Experts of a small language model: vocabulary 16384.
Below are experts of layer 6 (counted from 0) of a mixture-of-experts language model. Rows are named router (the router's row for the expert), gate (a neuron's input weights, with its number), up (a neuron's input weights, with its number) and show model dimensions 0-95. Each number is 128 + 32 x the weight over its row's rms, rounded and kept within 0 to 255. Numbers have three digits each.
Before each expert's rows: "comes after" lists some tokens at least twice as common just before its tokens as in all text. This comes from a sample of Wikipedia text that the model never trained on. Tokens count by the router's weight.

# expert 0
comes after: "0", " | ", ", ", " ", "1", "3"
router:114137114100107142225096187063134151130151127134154102129158136144133099141058098175125163120145138081097158155133173130136155110168130113176108127103120163124156136112097106118097178110067125100166098072044125125126153113169102115114149124114097077180129089149126045129162110172070129122
gate0:143164152134153185117124159154117174125194130167130126128122132070088134109085110106190194187104085149126105146116093190061084107129110071125130077102108179203084147140142141143110158118124178098141170088109164114130187128167140136157145139118111135109125106084109072086123168154147132104
up0:140094107093133096167171115171112193143020105136115090142077153120123128109131153128129150148102076102139081176146172128138160147131134108093171108097124129187151138157143153114119104188131100133124113138168128156125127208087141118118110172126148217199087093140174139158123129084129103100
gate1:155143074073111153105138112094139143130079153088121080155090152117149145118123164102108220092132118160160162047121170122130126098100126170185137149112092182184165081141148135113128136067119142175111111124147142119134158142114068103140111171099098137175160063081088102164122131092152140172
up1:161097087086146139112141194130122102096130139081150140224114122096083159165100155147104123113134186111088148141108168127126093122133120176150123106138163117116067147078139155154197169230116146128106109110127123165137126105113117145108181106155133142114142162107097102195062120099077098102
gate2:151138144154160133188107157085115101121108152155141168125139139146086109120099146134134135112155109104204148072179188130164132139102126140143142124158177149107175103087143202185119189166117114147148138169188187180101118138175073128156118166095148162178124177096127113090179176123119119096
up2:139116158131130109111136154167170126137116124109100137141164118082163128169141146162111100157067112208123222216087156099111181108120145134096107087125140113135123124132159121139106137130140118103196117137184150146152126145112117147110157054140127090085187155113187122196142114193125087093
gate3:112141104165174153146127091146106134208066145109123087118094108078112134129137077137133105138155094209115190139127114139107138119144121119079146155061116103136158108094105052176109142121181117137171150077074154170143106115186137133137159102103102103096097198161113110092134118086166113154
up3:151169135106136121155106164112109129090099119121108133145112149143172075114182114128137155137108088141130184133145130044122106188098096087157050110149141145114175100108184080209116179154093113154135116127161124098098104112097041078109136132108154118128176194120116113170110158110167142099
gate4:115114142124140122139125158094074156183093125079067102140136124086133134093114197146115137164140134129119111129137180139109153111110085115130125149141117069116088135155097096137140047090085103122085123079138073156089179062166132127167093189125105103138063136112141168150094183142101113206
up4:069141136094087158133139164142142129108071130113054077144181107133115155106109112159118136156153107070102141165144128123141146090192167100131159103136196158169105108199160123158178088153157066118097094118133173145124134096112083107086113166168157093165141148112116108122123163156095174197
gate5:088123085143098119160146127143147121113153119153176165130114158156127152094133077146094129146171072062202145095121166107150133093144043178064119114122077106199197152147108116098116094101129127082164142077121174065127113111172140111122124120156125128115107089114138099099066133158147155152
up5:125140161100092167156159088107117178151134152151094128123155130112191162099163128147125120100210125174144101129150154148081130115146132126052128032087117157142125072144128136137097138155121157124070149089081126138161138117166083137142122097155114176053209118183143106150135153151126158093
gate6:124099126147124093156159161122126132130138146181126159186103105084133121141154156178100139107153173122136211151122176111106120104140152147160114144086108111150073148117129114161144123101162051158130106103055116147149221062084167104121163148192133133158111080103133129149170154129200094132
up6:128085161134174166072112114165102116139084156098044111094083112191067133087137124174095120170175141152162125104118109163108148109181105089112102135155167119132166064128134143083128140108093137143104120140098162073048121136123143166103173142080120125134144117090148170096074112168140084140
gate7:128109125083123105160128169096176120134120136115150161152094116158085084125085167180080185079165105111074150122145144154208165057116117091171142146078096130120119123130165050125134151071156115099143156089061149125129130091139184102097110160131133060151146135079160136109137116146105099124
up7:118119105095138146100145162103147135115096170103137167195147166078062105107139136164176119161118098141086118116149083084104142155140101170149159038123134111149213149116128095144163140127124131096147049098163080114165144093141088201127148062097141149109113125114164148141129103107165085149
gate8:157136113102136091139133153081183159153113112070155125159116104141131068164086129135108203106116079075133166130183102059105108116129117134150144104121077102089133134040193131146167158105096120108126103135121105156170166150167125192097113091142178157123164120116126114180093113128165075101
up8:125145151146155092139124173109130157098149188109112131142127072135132173127095152026148158120139127086118150178157112121067113102194116135146097112136100144135177147114183111128151121178098135108129165124156048182123151195141085109120123092182084180091158149150107100135098166090123079148
gate9:214129154097113099088145108126185123125179080133133123172105087119065110162110162131135094140083092135119115061111175096147113153066180119139092137121100133100130209081101152132149181144143119143142151169116160133106125147150144136095205118145183142165077095105124170153129138131118079084
up9:114124137130165145177148147107130114089114152068077158127096110125170132100141129124176082135169164188114091149145098109063125110134112133134107068161162142149144088137144124144118078104124111097123146116138121101159125128163114163184125058102065140151232162130124084139038121060123132113

# expert 1
comes after: "\n", " | ", "2", "\n\n", "–", "1"
router:115176103157175136137088110106121176104163109127159115112140095120143153166142093177124153156073113118112088111137080045141104073115137117126095146146148129106129086125145127125089183057129102122168094116140171170171153176101165141135117141164123127138135118011092108106075058169134137116
gate0:066078111128113152079143083126122172084146139066157165071119106175183157083136098118112106124091143132149124090110139106110152099126195146129206100138094068170155100109137133122124144144139133112130099100096120079191084158151122170105140121075093150186102149161155109119154133178116189087
up0:145116107112138108097178143117123143115155073153109157106119082125176188103154087153182152121118113119157100093118081069159124075117125146164140137125138090183123120123135083057113057115163183130087160141098101142101157097132072147144110110192078177076110156124161123194180104112100134150
gate1:106084114098137121111121117134155105150099163145094091120167132156119158136098079144083162186134116071064049163145161072088029120124128064110142117153119136168129140151187156142162129137108095131144138125132082120106104109197160151153144080149103122098161075110174067116115113112155126157
up1:124141102124124158144129115128124143131142100136120116115080147093097128135113125148116095151168135079105112163116181106146174069105109157035135141131126056122084100188168183110106116113144092166204119156139195147128151116160164148112196147190163074123144139108108148192162085135082086125
gate2:152156096107082160159110172146121068131162118093151113127127090134100141100095083147120076147079119151080131168113126161203116070187202118131141165095153088137156100102165182102165145144123140146135125160149162183184106152128137083133077092119147099153076184130113110073132128084137096153
up2:114119158140102156152097126132146184164114162182141099115145144083095208148141075169134116111098134133088133103121122150087149120117110125165094077109184147072154131123159136136112143105115064091118164086143086153077078107120049168140146115105131074104068131103197135171112132091139062112
gate3:090118109132147113216116095169135124131128071153131127159138157104050107182125053165126100073130138141111122154101096122113109121088171172195094093081097165139143072111070166125086116085084130114118124153149118124137145134115102119115184138209102112087141117109167105151095070113138108110
up3:116092105127111134097137153159137107144123125168132154152143109147157140115184152108152177133133144101154122173143179165161075213075195118108132211095133133099112127107131098191122122176074114140179141165142161156141192068177146158165120166166135146163165148169132103173134101118127093165
gate4:105137094177145161113118112084142161157178089119134082085171132175095118134104144173166141102147063071121086143137173143104030118143153165142115131167113101162136097148130147069080134121139151145112118066077135167125129140162092100129132174132137066073169175136114146109100179115174131101
up4:137097124145141139126145138188085059130056127181136151131151112083096171120116122139083130164167113103172112099122071161098104100130168131072125139167125147229102115143150125136145131154165130156126092103122195118082128139142177101119166162189146124129106173130157092174156080139138187088
gate5:114163113178151124111147107120070193144139129140161137145071111134127081137123130127149139101096075143080069196141137117152120150099107135150138100152090075138125095140065171073200128119108156132087171144161169104150140143163098089092112122162127106161073076098174061129150091126148111067
up5:131087140114137224146091126108150156148112115110142141138184132123157081094125200116166101131152191114122169145082146169101129122130150099145091131099083172119126155107117095149143134169184157164112143143063121094103114152185097105048130108108107105157165107200088131132127156167118076178
gate6:159135104104119151124141118104154132110138138152154064181108163090143171115104049159169150170070051132087092098163180146133171128125138164157089127146094132066128125133092141103124124119103126109108108056129130111091067182107196130102073125144158123098170134135100124091106111119175191137
up6:100145099154117099092164113129130121128110142137150128155050139097135138120141140132078118134101174103144153140075125131116082134162141139119131055122156121142104140105135078065166101177153086140059164139123153043087113173103183109137150172081170088137145166124110039146138113166067110161
gate7:180135093085107095161090119138120119148166079106095099076172122107132063132163109149192128102121103094091106078105090148129066075121140133132101155118077150092128106055146052121100124127158153181188120125108144157130166131074122117141078115144169139112113158112114145150103041101103122139
up7:129137120139142111157197115108131173059199128081100137113171174120121124119175073125097111100103168200125145118104114126149125138123122120128157167133166118110100137127150055077099079126128154152159108163119053084106184132066103087134091156136080149117159158149066111144111107087177142148
gate8:113110105099191148118079171086154079154102116175156076113129120102100116154113070096137125195124170115127071131103095139116118159125133096128183119131199112093166152100128174078103137082176186099171116086151130173138161145090109146118091132101085137131123082124097082098145154155204150118
up8:198113174121099104168133156162066163157104105105109115079145078146115111133104102061115123154081053083151136166134090085172161126096137186100089084153112136110038144080083133112111125153120100135118112136127109156129122131147158167154177064150098103179095123106147137103126128140137141183
gate9:098120079071122128062117099118141137161167114161122171119072127104093133076082183087134120123073074159054123073150136147167105173122130103144151107100113102118116145056119167085137127151160087140129107115188114146138069124188075127117162108110152143125174131098117090127140153077118181104
up9:114108126190109119105182087122132144132144120117130103105171094113162147093125077210137071089099137034162131093111115074150149091167077152133120131185136102085055123149156128120131083104180099168141180133116112177115082110124142145124078160167110131138102087103103132152161102140083109105

# expert 2
comes after: " |", "\n", ".", ")", "\n\n", " |  |"
router:146109097144193209159111121050144189125159124123083120147139124148114130129094140126147102090098085124081128149079194128137099135147128142144118110128087065127164082138089112118085136094098188090136077132125114103194107097133074097160157071176129130111112166130141114134144098091080065122
gate0:130087062155115129088152103152143151122140076173126153176108087172071132121071092141102109175126158119155113147080138128134126171131145133028176031111128128117078155166094143095086101108130145107140094068077110137158148117125084121115149114102158128110048102152101139145095137120135125109
up0:133131167131090080129125137170128199132179119165145185121099166191090162151114120197150128124105096112126152117134143114124099128156091142213155162196148125128160088145100147098137159154100054152137095095110131074168156130153130151153145077143126176136177126125165127063114079115125079161
gate1:097116094158135112092084147147150097124141185069097159155145151152111071100148096088113097154148135093141102074142143148190113117148127103101130096212139113125136184132170111131114154177139152109147109103174070077074177147132166217156136123059106103152109163092124111137141071139125120149
up1:156122114137112097166132118144087032101115102150125081115140144174117161167125134138142115148119171144121196138177173066102163149112182145147147106078151174094096124163118170087106132061105107126133110053098153101120120056165086068152141148164149136121188121152088102139165113137148145129
gate2:136166134170099179106133126130173140104151154154142165176141112149144113115149137122103081109119123120156138163166192141163165101092045121103122156070083070137143127169144133170151089147096127098145119040159146123194141152127118174109147115097143073175168128122231133145130156121118163106
up2:145084144034083133072159141135126095152136183112099127138181187120137189126117085102103166142143099157155145136107143083123117159090111148138065143161139141180183149125159124109148142135162153120114137222201151089152100104085126055137132146063121130121139173144105123130130106128154132149
gate3:173125120080122143150149119092138165104142156119104089117074104176132130134160166128112181160075044113148084098135138129162077119162155105111089134161073060107202121134089162094136133162072135102109122144196140132186127144075142147181148098110148143126135152094106107109128175141062159115
up3:131140181091159098059103130099085142175133077119176123157115139150159073175152098142082157119133151137130157133153081107118147108146119133080100148123103130145128125136067120158119197124117136134122178128080169130085141070151139159108110156172086156069185087160127069151064083155186133105
gate4:109114114113072205153153163149103120128156137182103132077063063082138155151123145156161090103092163139133150128143142098189155122148137088098147117109101139129090096157122101100057105102127109117188088140113075178139099132138148082215108097181148113154162118143137087159191129150128119129
up4:110098187141110130109135163073106114091152153120077152102135172169177153204135126107115053126155132173119127124133163060162121118162076140165115162153092122124122066169159161104102129104127158141149088125131120146094147150101091113202176135154109180145159191165096154121138172079137146086
gate5:146171161095085124112136137086143176074183171136140083144160130154153162125125149107110115146058080089115074123105127154095146171097115131120105154103111100147123122113136096096121087203102134122083140143143199120155096163234104133117119124080076131113155169126132063100090095144122086105
up5:150140182126117160125104082139174116148175076138160155103092163127133157114103130072107171148190143117121092184141094118155164129147096075140155145107141145122114127152156073152076192122147130172148102115113053125115215124046145124121100099124155033126130117129114130148104090125093123099
gate6:165127097124144135157084092124107176138165078069166104112183084087132147143114114087057100108119058146132104104130136132128145067108100145115130150132102136153095144131087153182135130141142124110168134091139092067099145101207092172187118118112127139105125034118157179163096100131103088148
up6:090146147091184096121073135114144175211167117149155101132146148129079173162094121136153136103149114108123138122138190127133127108105116114141125191165124071096132063169144122106148125070108121139158159116156087113164092182162072121100108137131119108102108091145100240145191147143142107107
gate7:136136123134096111115144137121168151138112129137177088139091198092174137112097175144131162103166148138069052141079116115068150172103141175111156141177152113118175131118123139050145155137136174086183091102093180113144126143108132156108147149121181168122070127113093087128164076158097093076
up7:062151096143097134141176131118183155140137148133115130211099164089124120106146100158140145128112096083135144062094107144098138128091114189092099161078142131093124094137132061138107191176149121165138115174155167162130094151138073149144052082120085173120139074092134127097145104124078156127
gate8:114186144126153122135124084108199108149204141081189151160083133080167171135084137131162164136085148176095152160129097147129123090104116181143110128180121081176133120129132137130132103114088140206105111133107060116076127151082123090173119129166114073187146122127091107139161155126090111149
up8:126125107156053162127101057157121175121139119104139094147165121136052128129130143139100068150082165176089136196126151162133101072162123061110095141112145126093148140151115151142118155081118122070143091101126111163156132152129144145102078204141145089142164125108060110106126138078169180148
gate9:146148113160141148129099126085099111083153150157083171163126110055133082142153142127100142122121129135179102136158175142088110137145149130142142151099103138091106135148097160152134185047110179145088112192124115157140096155174172074081093085227136133095077117110094156128164112133077104091
up9:082165134113112118075163128122127113122093129179090111073112093157125139094112096172176119134146059173152108137129130127168107163192159065148157118138144093076141129093118063133126176162193121148103117144114210181193160103114087142141136116135139104100120129098077084123121197094123143123